python train.py --num_hidden_layers=14 --hidden_size=160 --n_experts=128 --experts_per_token=6 --d_expert=48 --d_shared_expert=64 --hidden_act="swiglu" --moe_layers=[2, 3, 4, 5, 6, 7, 8, 9, 10, 11, 12, 13] --router_score="softmax" --normalize_top_k=true --routed_scale=1.0 --balance_loss=0.00546 --balance_bias=false --n_groups=4 --groups_per_token=3 --init_std_router=0.00688 --lr_router=0.00177 --vocab_size=2048 --norm="rmsnorm" --norm_eps=1e-05 --tie_word_embeddings=false --optimizer="soap_variant" --learning_rate=0.00792 --beta1=0.95 --beta2=0.98 --batch_tokens=[65536, 131072, 196608] --max_seq_len=2048 --train_tokens=517400000 --max_steps=4261 --dataset="wikipedia_en"
Below are experts of layer 7 (counted from 0) of a mixture-of-experts language model. Rows are named router (the router's row for the expert), gate (a neuron's input weights, with its number), up (a neuron's input weights, with its number) and show model dimensions 0-159. Each number is 128 + 24 x the weight over its row's rms, rounded and kept within 0 to 255. Numbers have three digits each.
Before each expert's rows: "mostly gets" lists some tokens that are sent to it at least half of the time; "comes after" lists some tokens at least twice as common just before its tokens as in all text. This comes from a sample of Wikipedia text that the model never trained on. Tokens count by the router's weight.

# expert 28
mostly gets: "wi", " Bri", "£", " Li", " Bro", "gi"
comes after: " F", " W", " f", "w", " w", "f"
router:084168158136119141131125106138153144158108140132115110103146104099071103126155115127149150139094128118138126112092086131138122128105116130106119143165135125151135089124113120091104170092101124118128149138163133127091103107189130109171166130102118103101135132113144124104137130103121088131107142155133162097142100086108118143128100117152130145096131175114127102092164164185110122094129167166170119185145149124144100139136106090135127139087113169133115180113130106141139161108141136
gate0:121127128058131152133112125135130138122127137129133133105061108137138123144137115130134129129152122162157175145138074125094131160108107127131105120066104117149128136121084133134095188128122126130154128135118124135105077057129127129131097131106127125125136127127098138135190117046126136127130160115116129114138129128124128129122120129129127126139115068128130149137131123118132124115186111163103164177136129128068105126124127122122127210143134147093126093080146131149115145123112128
up0:150129123149148114114133117142124187126155103131134116105130123128118145126148114108109174087127130131131141167157120179137131151126113144128103090135129128127121106153098100160156123074087130071137123159132129116130128124116135127119130114120122100138226148171197163130140129124129137149059125140070135133128128121104131090135140126147123127163108134094107136162136121153097161126046111125128130129159174130129111127138131123123126129128161136099127132119119171092117112081134130
gate1:122128124100127141135143081131127108119133128126129131127132110094133053128121129140160124149108132161085130148155156077113078084122121137129059133128122167111155118128150132128140146128108124132128126120141123104165090113169073131138132112140127131135126110126128123108125137175131138130128134128125128156126121138061128130135132111119129118125134126143140129135233150132111092125132128128130088070033125111133136198143083110128160129114135117132097100127131145129113118121132126
up1:119131129146128133230169141086154130129125162137148107142113129126120129126140132152135127173101181128123125134132132130131174081130134123129101123130129102121141082082126118133147140134128065130124129128127137078128128129140068161130129120133118122130165123132130090147134181135031128133128131148122127126127195153090140127167131070108129124115131155131154067129129131139131096132119123127126092129127125129127128168125107129063138127125151084121132129128122133124131124128140117
gate2:134137132127128112152127101130119116105134171131119129164135128121086128133130047095108100167140128126152115113125130143150117131094076133132132135139154126120092135104153107140134131137123145113128181095145131138128065146146133127181015125130111065125127128115120176134114141132122166133144134155095187196153130123118090117142138129129121129127129075128140126147130161126129128116125216120133129136125129116146154136135131131134133125132121127122123134169162124133149131132119134
up2:109123108131099163132138091131126125125121109128140130129111118143201142127130134117131133128092133128116131133142117159143107137124122127119128116073095119127067163097130144164117169130130077138131137110124122136181144163116190132078136114205132211115072125128119141127079140124129129061112145102128132121120119108096114128150108123114114135127143130124128128135127089142111150156149137124129127124123112128131137128127133152112132135122122115171128065216139139159135124162126119
gate3:108123157140123109140115121160164211141119129129169147119128131117060116133128122046129111147161131134128112136127142121150094126108128118135127095149068164117128103168076103129125133192103140139127102125126106154146129128128142127100132129140120146128126122129130065119136127129149126095125133139193139129126128126141063140082121134111127133129134123131127132120140130125105143120152112114129117130156044131132126127134132111080136137115125133126120119129137120128183127203082126
up3:131107087127128140126097127112113097127136130128102130111124129168157141130127127132123132096126116135090123128127113129135168156126121128131125128127137023140126101118157128125126087127149090122130151128129038130110132157126126115128092128151137155136153126122130126124126172079122117125081132104069126121098127036083109161133133160144127093156133122125124096118129128133121128135098121180141143127149124076130163148127083104097119109138114137101115126130058102131130118118125129
gate4:109161129125146120168128127133129132128127155102113126130131115127131119112081125133138117134127142167145138133130146105144135123148128163126124127126144124122139134124139128072126121135139108164148113123164130075125135100134116131199124090129121118129140133131129171104137122123136095193113127127136130129080130109121147133122073134131170022244126130138197125113133156115155119128131129142127127187129138138107129136134132117143137095136121114128170131144154179090134128128128118
up4:125106210120179115177124127143117135095128139129108143129141130123138152110132126131132126101111129119128128145131125125145128116087126123161119126094131114110123143181142131131103122160148107132130122167136122106123126113132128187127125129097128083118167133151119143092174111142159021127134130110142118127133130129129129137132146116123142090126130128151125128125068132122189127117129163147128084166141129154126122114149140112128136153144119129181225176151121168143133128109122143
gate5:217130122139096129132152128147175128113120112131116129128159111145115130129088090115127123168111148125110152121096133147116148146121129121200126129148126111136127125102123131141125153127061128162133118118144123113127192121120107128119115139129187131125129129096135131114153133128133124120066147124128124111120191115051119136155128123124129135180103138160129130151137123128123126074085203112127129132129116129121184134138134097132114111125154102139098185123126109129152095140118135
up5:126128184136130128112128151133125134138139189114128090128131107121112129124164126136132140124128102128096129125115154112141126109126127153128117128092121112128128138131130128129128091135130095129086147072154122132032145137141123128127118127127130128123127180129128121127119127059104147128132149155127130132143127132126115136143139116125125138144116089123097132119120136127126150132127083193113157118148131143167124120129125094108128127125128128080125109235254123134119127129120113
gate6:127128132128129128126133129145109143084142140128118124152136115133074126130142128130124114128128142126125124137078131129077138126129129154162096127182131160131174110118128131141192105132145128127125156097143135150128119130130130182133131145130146131100134194180125126112128120121129126150130127069058123145128133131136130129156118128128141135058164172153172133124129115043151129059127193140138159189128136121143137129129126126104105127135126111120117151158120130120134136133074156
up6:133154130097130122255142111129142143119127133125134115121097139133131128129129128147146079125153151094140108125125129065128173131141173138125135119126127176176171132138153125115203128097129130128096131095131125083144103139125126121169108124113130148135121133098103133127094139142114105132142124093129123126129160105103127105196101127128126142078139140126148125127120120105117128124128127134128142156120152131212138125121128126112108127135131128127128123118121127121136132129092136
gate7:116126127126115127156114120130128158146129130134145155122119138185126163125105131134122131126129139116128129221093124128056171130130129145118136119173136128122128120130119130095110093121129119152121127158156113101128131124120128076126137124149163142126131079158132128121140236171128129120124146085128148115105130134128124140127128185144139125146127129045133128130129145128124128147121196123136136132129128197134119130138120112110118181122128140129130171117130154127190129126126125
up7:103129106126097116130135090128127122140113144107129136128127119127024119115132129103131128120119166139096128145129113129129127141124126179122190099145131117145152126128112152123131125133127121128081105127136125120124129135130122131127136103133132133125129151117190140133130145210094139086128115136146123128131134131128085119127127137179148115142112126092121118131127147124124136166094204111154126143127129243164059128125134108105128114097128132131150128128117160127180132126125104
gate8:127131120160075155125134156149145136128129130128129124128122139111125172108126129128115127108117072135097143141136127134128140129132106127129131125118126129117134082136152126196139121170095112130166165123157121128123134135128135130128104128130139135126131044112132119105170120114176113127128126198127117102126114129127108200132116149129072122116176124157163128097114148125160136091146124128140130131188132168123138132129126132127142124204155130134113128091171070138128127139056108
up8:127129082129120109137153142118190126125127106127164082144124130155129142126120127111087194133147122117144166133137126130136133127130121077160126122129129146110128117112121123166137123072124128132112099162119127075125130155131131103125116118092128129138128123118130122126156127130119132093119000137126126129127046130130136074126130127128128208127118120120154124087108128123127104124136128126150128125126146122134128129081107110127129143122093117155117131068140136127129129097147127
gate9:132124134135123099130107137090106131128131129126097202090127124217095130099127131120125127129126123137177124121130116090125105123075099128129156121133112130106095113141103126098130137189172188058121131150147122107145049140128120128127119132134132104119165129122123137113132123134131118117101122128115126142114125118121153127131089130103126127171126125124110100131130105150131118083194191130128122125102129086128143125131128126125135155131100112075149166135130121119093163084127133
up9:120127124125141121174134138206133123128165136217127130123179128099113129162130129116126140107128138112119127120143146089128125132129118128123123100115144129128125098115108130136156137087120161106171099125144053055124135109124131138127093139122184129129127127194133142138125129123117128111133128122129118118128132127125125126097114158130120127121137128110066131140112132135246128141106163094123128168148143129115157132125131132128136118123128119129126136147083074136125093126133124
gate10:118156143130165177137100107146077118156126097139139118178151120143144126070128112083135125143109126160127157125131140123134158117122127177148047157129124128123103115131132094208127123089157125122116158119131130152128128107129118128154120138128129125139141128123117182174130128121136147204128172126128131053092129102141135129121123172130116123129135130129173132126135129098161131095129126122131168159102129104155126130138120121106129171113127128085102129123182125139134164126130148
up10:140125128138141125135116128171130126093113159127133061085118140108116133127128125125130122127120135117121140131128136156124128162120126129128109173133119134174101139128080123083121124146168130134128113112132179053131136120126155123121165151129078139127116106129169157118132130127129127127143126091097161116117091096215110102131127166191131124130133126129117124130129122145087127133128100135146129128129153146191080195143199104177134125113137131127128116095135114127129107127163098
gate11:136091123107072092111136133126129124142124161109129087081129129041102135140088172107137137166131128123135118126127139148119109136192152053118123136129134112127120170137138130126112148126127128107107129129129031122092127111121129121115128127135129127118134137136145134078124128109132096102130172127125117131127127100130094126124058116113093123129131094116142094119129143128128104104132125135130131176175116103134120123128121066151127133155102131131064129126142127142127108164161112
up11:096118114128110126165173125136128152120102116087144115138179129143113183112163134187057121128128137146127138125171127097158133135135123130139097128127125130112126108129115107124143166130124066128127116175123086159125146132149129147153138128123137130143128134172126164130197134159148152132133061108176135120248133141138139134137103157131155135130125129082128151129127129117122129142136125128115094138124123126141136129195153120125127122136128154139134128129114133091144124119134128
gate12:127140120124118147124145141119092132143150157132156105139128100136155140123114140137113181124122108130129144139128141130087120154168146123112129127135130124138132079205132129167109129079089113109126112136134135105144125129132128195128127127122028113095097123128124128042117109136131133123115125166133124122129122122138125144140128137124026148101126125073128129145127126102146127122213121143124126103128130116128130178136124137127128078156126136131129127126146120128134117092118124
up12:109121118120128067120130117129123111064120135126142134102133126127126127133112167129158135155112137129121092126121143123111145127134136070120127124135121123110127147055123131127145073128144138100131155131078112126129128121074130041131127133135129129139135077150140127087136135114140116128089129119130122143122124121125129141105176116125166126125110121198132127121150129127128133129125141120129080145132125138050115133109139128114130032129122136129199128127155128186135126153138105
gate13:128121113134135144131129211165129116199122077064127133094152148134140141104163221129127124125117163089117124129125117105100130107129113129124128124132160151098123130125128101138128126166129122135126139126161140124098130136118143081137131126118120132171147124171146111122124127139130130141138104146117119119130126121080158128113127112126129127147131171131117143128090127100128174128036129130164101128154135134134142138129083227137128134131128130114141127128128150102125124093130120
up13:112117153131176022133086128128112128107148128154100119086127092255126135135130122151131139159136118137141081104132139133133093148119131128128133136123128120125082127141162128119129122125141120087136121142116170110131130113126123140112127142120092087150117122099152124117135129097149128146123187131138129209127101116130162148128140122129122155209128099134109127126129126128123137122127128122126128117099128096121136129127155099141111127126139137116126130171121134170124145118132127
gate14:117129153124161165113121133115075145073143129124114109128128122167124122120128106121074129128132127129129159137089207124122134081083125158132091093135148129021128129108111134122129131121131146124133128111120102113109126187132133086117131126066124139130161104129092130147138148127166080134128145127166131129127087120129128107128110128131123161130120127151138126158169125128130088123188139118132127131125130129128132127122123128124130128128125130128128237117120123128097098125126127
up14:098128132141144121073128140164112125106129172118115126148140128140124145125127127110131120151128113103110158135074127114117144119117133131129126116128133164131133130174129140118128142110145129118131121102137132090121129187130128118114132103128105134131172128129030171130141135121127092178131127141182131124126128123130069128132132126166125146143092128207135139128122134145083099128174121111127103131121125050143128125120111134128057091128122132124112172135119129129132073121058128
gate15:092089122129127127155124161131132157118129160128104131109129129117126131092153066096130127131079131125186129125136145207175133131125144161111128175143130129120101083135128132123125123130129131096127098106196110125124141129139111122100128129118151092127124136131124128128124126123126113124101122158129100105132103155145144118140113131138116130122128172134141128178108114204150113150125139109102119184127130129127137150125081128127055153124120127127150164148112087120126130223106133
up15:115142054127129126114171129128127132125160123128123186114094152102122103188104202129135121186092086134130159131130094127107115130144127149179160137121124137130127145130122113111042142094149127118135170128158186169127120125098145116130131137123132118121136135091129125138102140128132115108159186124133130136143180128089093138117116118128128126149173115140109127175133134088125167093129123146130116110122129126139123108142140120130142125138131112191171124126127163139112145119143129
gate16:123114127122109126146122127121144126134150110171073131128114147126121130212132144113131191127128073134040129126128125123121128136142132117120153112138129168126123058152137125125081120163095132127125172222132079175124130110135116181122150124132129125128082113120123151114131109160189127124148128130153123130127095134130125122116075126127175125128143144090103103125128128115115119111138160153129130144127066167130129123126129131110114112111110128129124127133124131131113121156117126
up16:129128122137127113120129129129129126148112127133127129126121128103138119095129131127216029115129161102126129124132147102127061109129121134138131163189160118142155127109130131132103142126136135113130144027129120127165131117118108117164131115125128134123141130137126128134107124126124120133133135124130128140103153085124128136184112130130114139143133129203106128122133147113237117149112089128124194147126112136125122129101127143127141165126141117125146137128128125158091142132134100
gate17:155173127118134218131104101120129127127128131128098126048123045122134127127168128128131147138128124111132129126089126157090127129106125134127128141128134103129126126124147108127121148093073125140137130137127123128131101095225132130127183138127116113081127119128125125127108104134103128171126127127129123124130122106119128128133096122097121063129123131118109121120156119110122124127140122133127132226177117118086151145085135126129131150133124127115118131086141132150123150128174143
up17:133105129129125064112128158131129129122129124135146116138114135122117139119110125170129128129127127139115122134160146126130197100125132129130125164126118177124139138145125127151125106127196128116088113124144135133144199123114172126112095141131132128143129127152115127129197148107131126128147129151107132117120155149128129128125155123153125123128129124148135134129103122170117128141128128081098129094073194130127087127130132126128145116113127159134129205184131128067145123126018134
gate18:143116135130150125126124115151140128180130030089118112151128117114071100132147145129135133143074138127127129131126128128156132125136125126128133123149126106136132126132126128131091128171142113055127112088131116124130127094124018169109106130129129179121193125131106125124133124089128120126140099132126138126130183161127105133132127124067122106093159147129140108122125128155131155157117083120114071130129133151158119127146103133117130183122124128128123129108127127134145102121096141
up18:127124126128127126133130128123121147048123153133143136106126135132129140119131129126127133085143128046129128170124103130123130133131130153129123134110128143124123133117126132125125154119115135198131150154131130128141133129130235113140145126099123078150083127123136135146125130142127123122128170128119111133139083128118231128125104129142101140189069091119120169161123126049121125125128189149169149128119123114128126129128136123142129138120144125114118129133129131128120174140132111
gate19:136129139128108192128126132132117121130123051121137128127184134130156122148146129095129183119081114125126129129113135133098126139183126115135148131130117141094113116127144125115127126130112187137124140126126134117122135140128135130141130140086129142119126131120126116136121127126110129125125071131129175129116140224140166136104121130125121136126195125100106121123138135124129111091075179119132157196110130063140123129131117134127144118146126062129126127121193131171119128182143129
up19:125128133135130128136129124129126126230128119128126122119129121134127126175104131143097159123126120043125136114134142141124130120097130122137126133148127120019132128127130139129131111101128185132134126128132130100126124140121091129148131130174116146114126135076133092126120126130133127203118132140126159132128133138159152112127063126127143128129169110041119169129124102122126124129112135131123225139125110132127130123141103128123131125126105128140140128131176135126132127123112103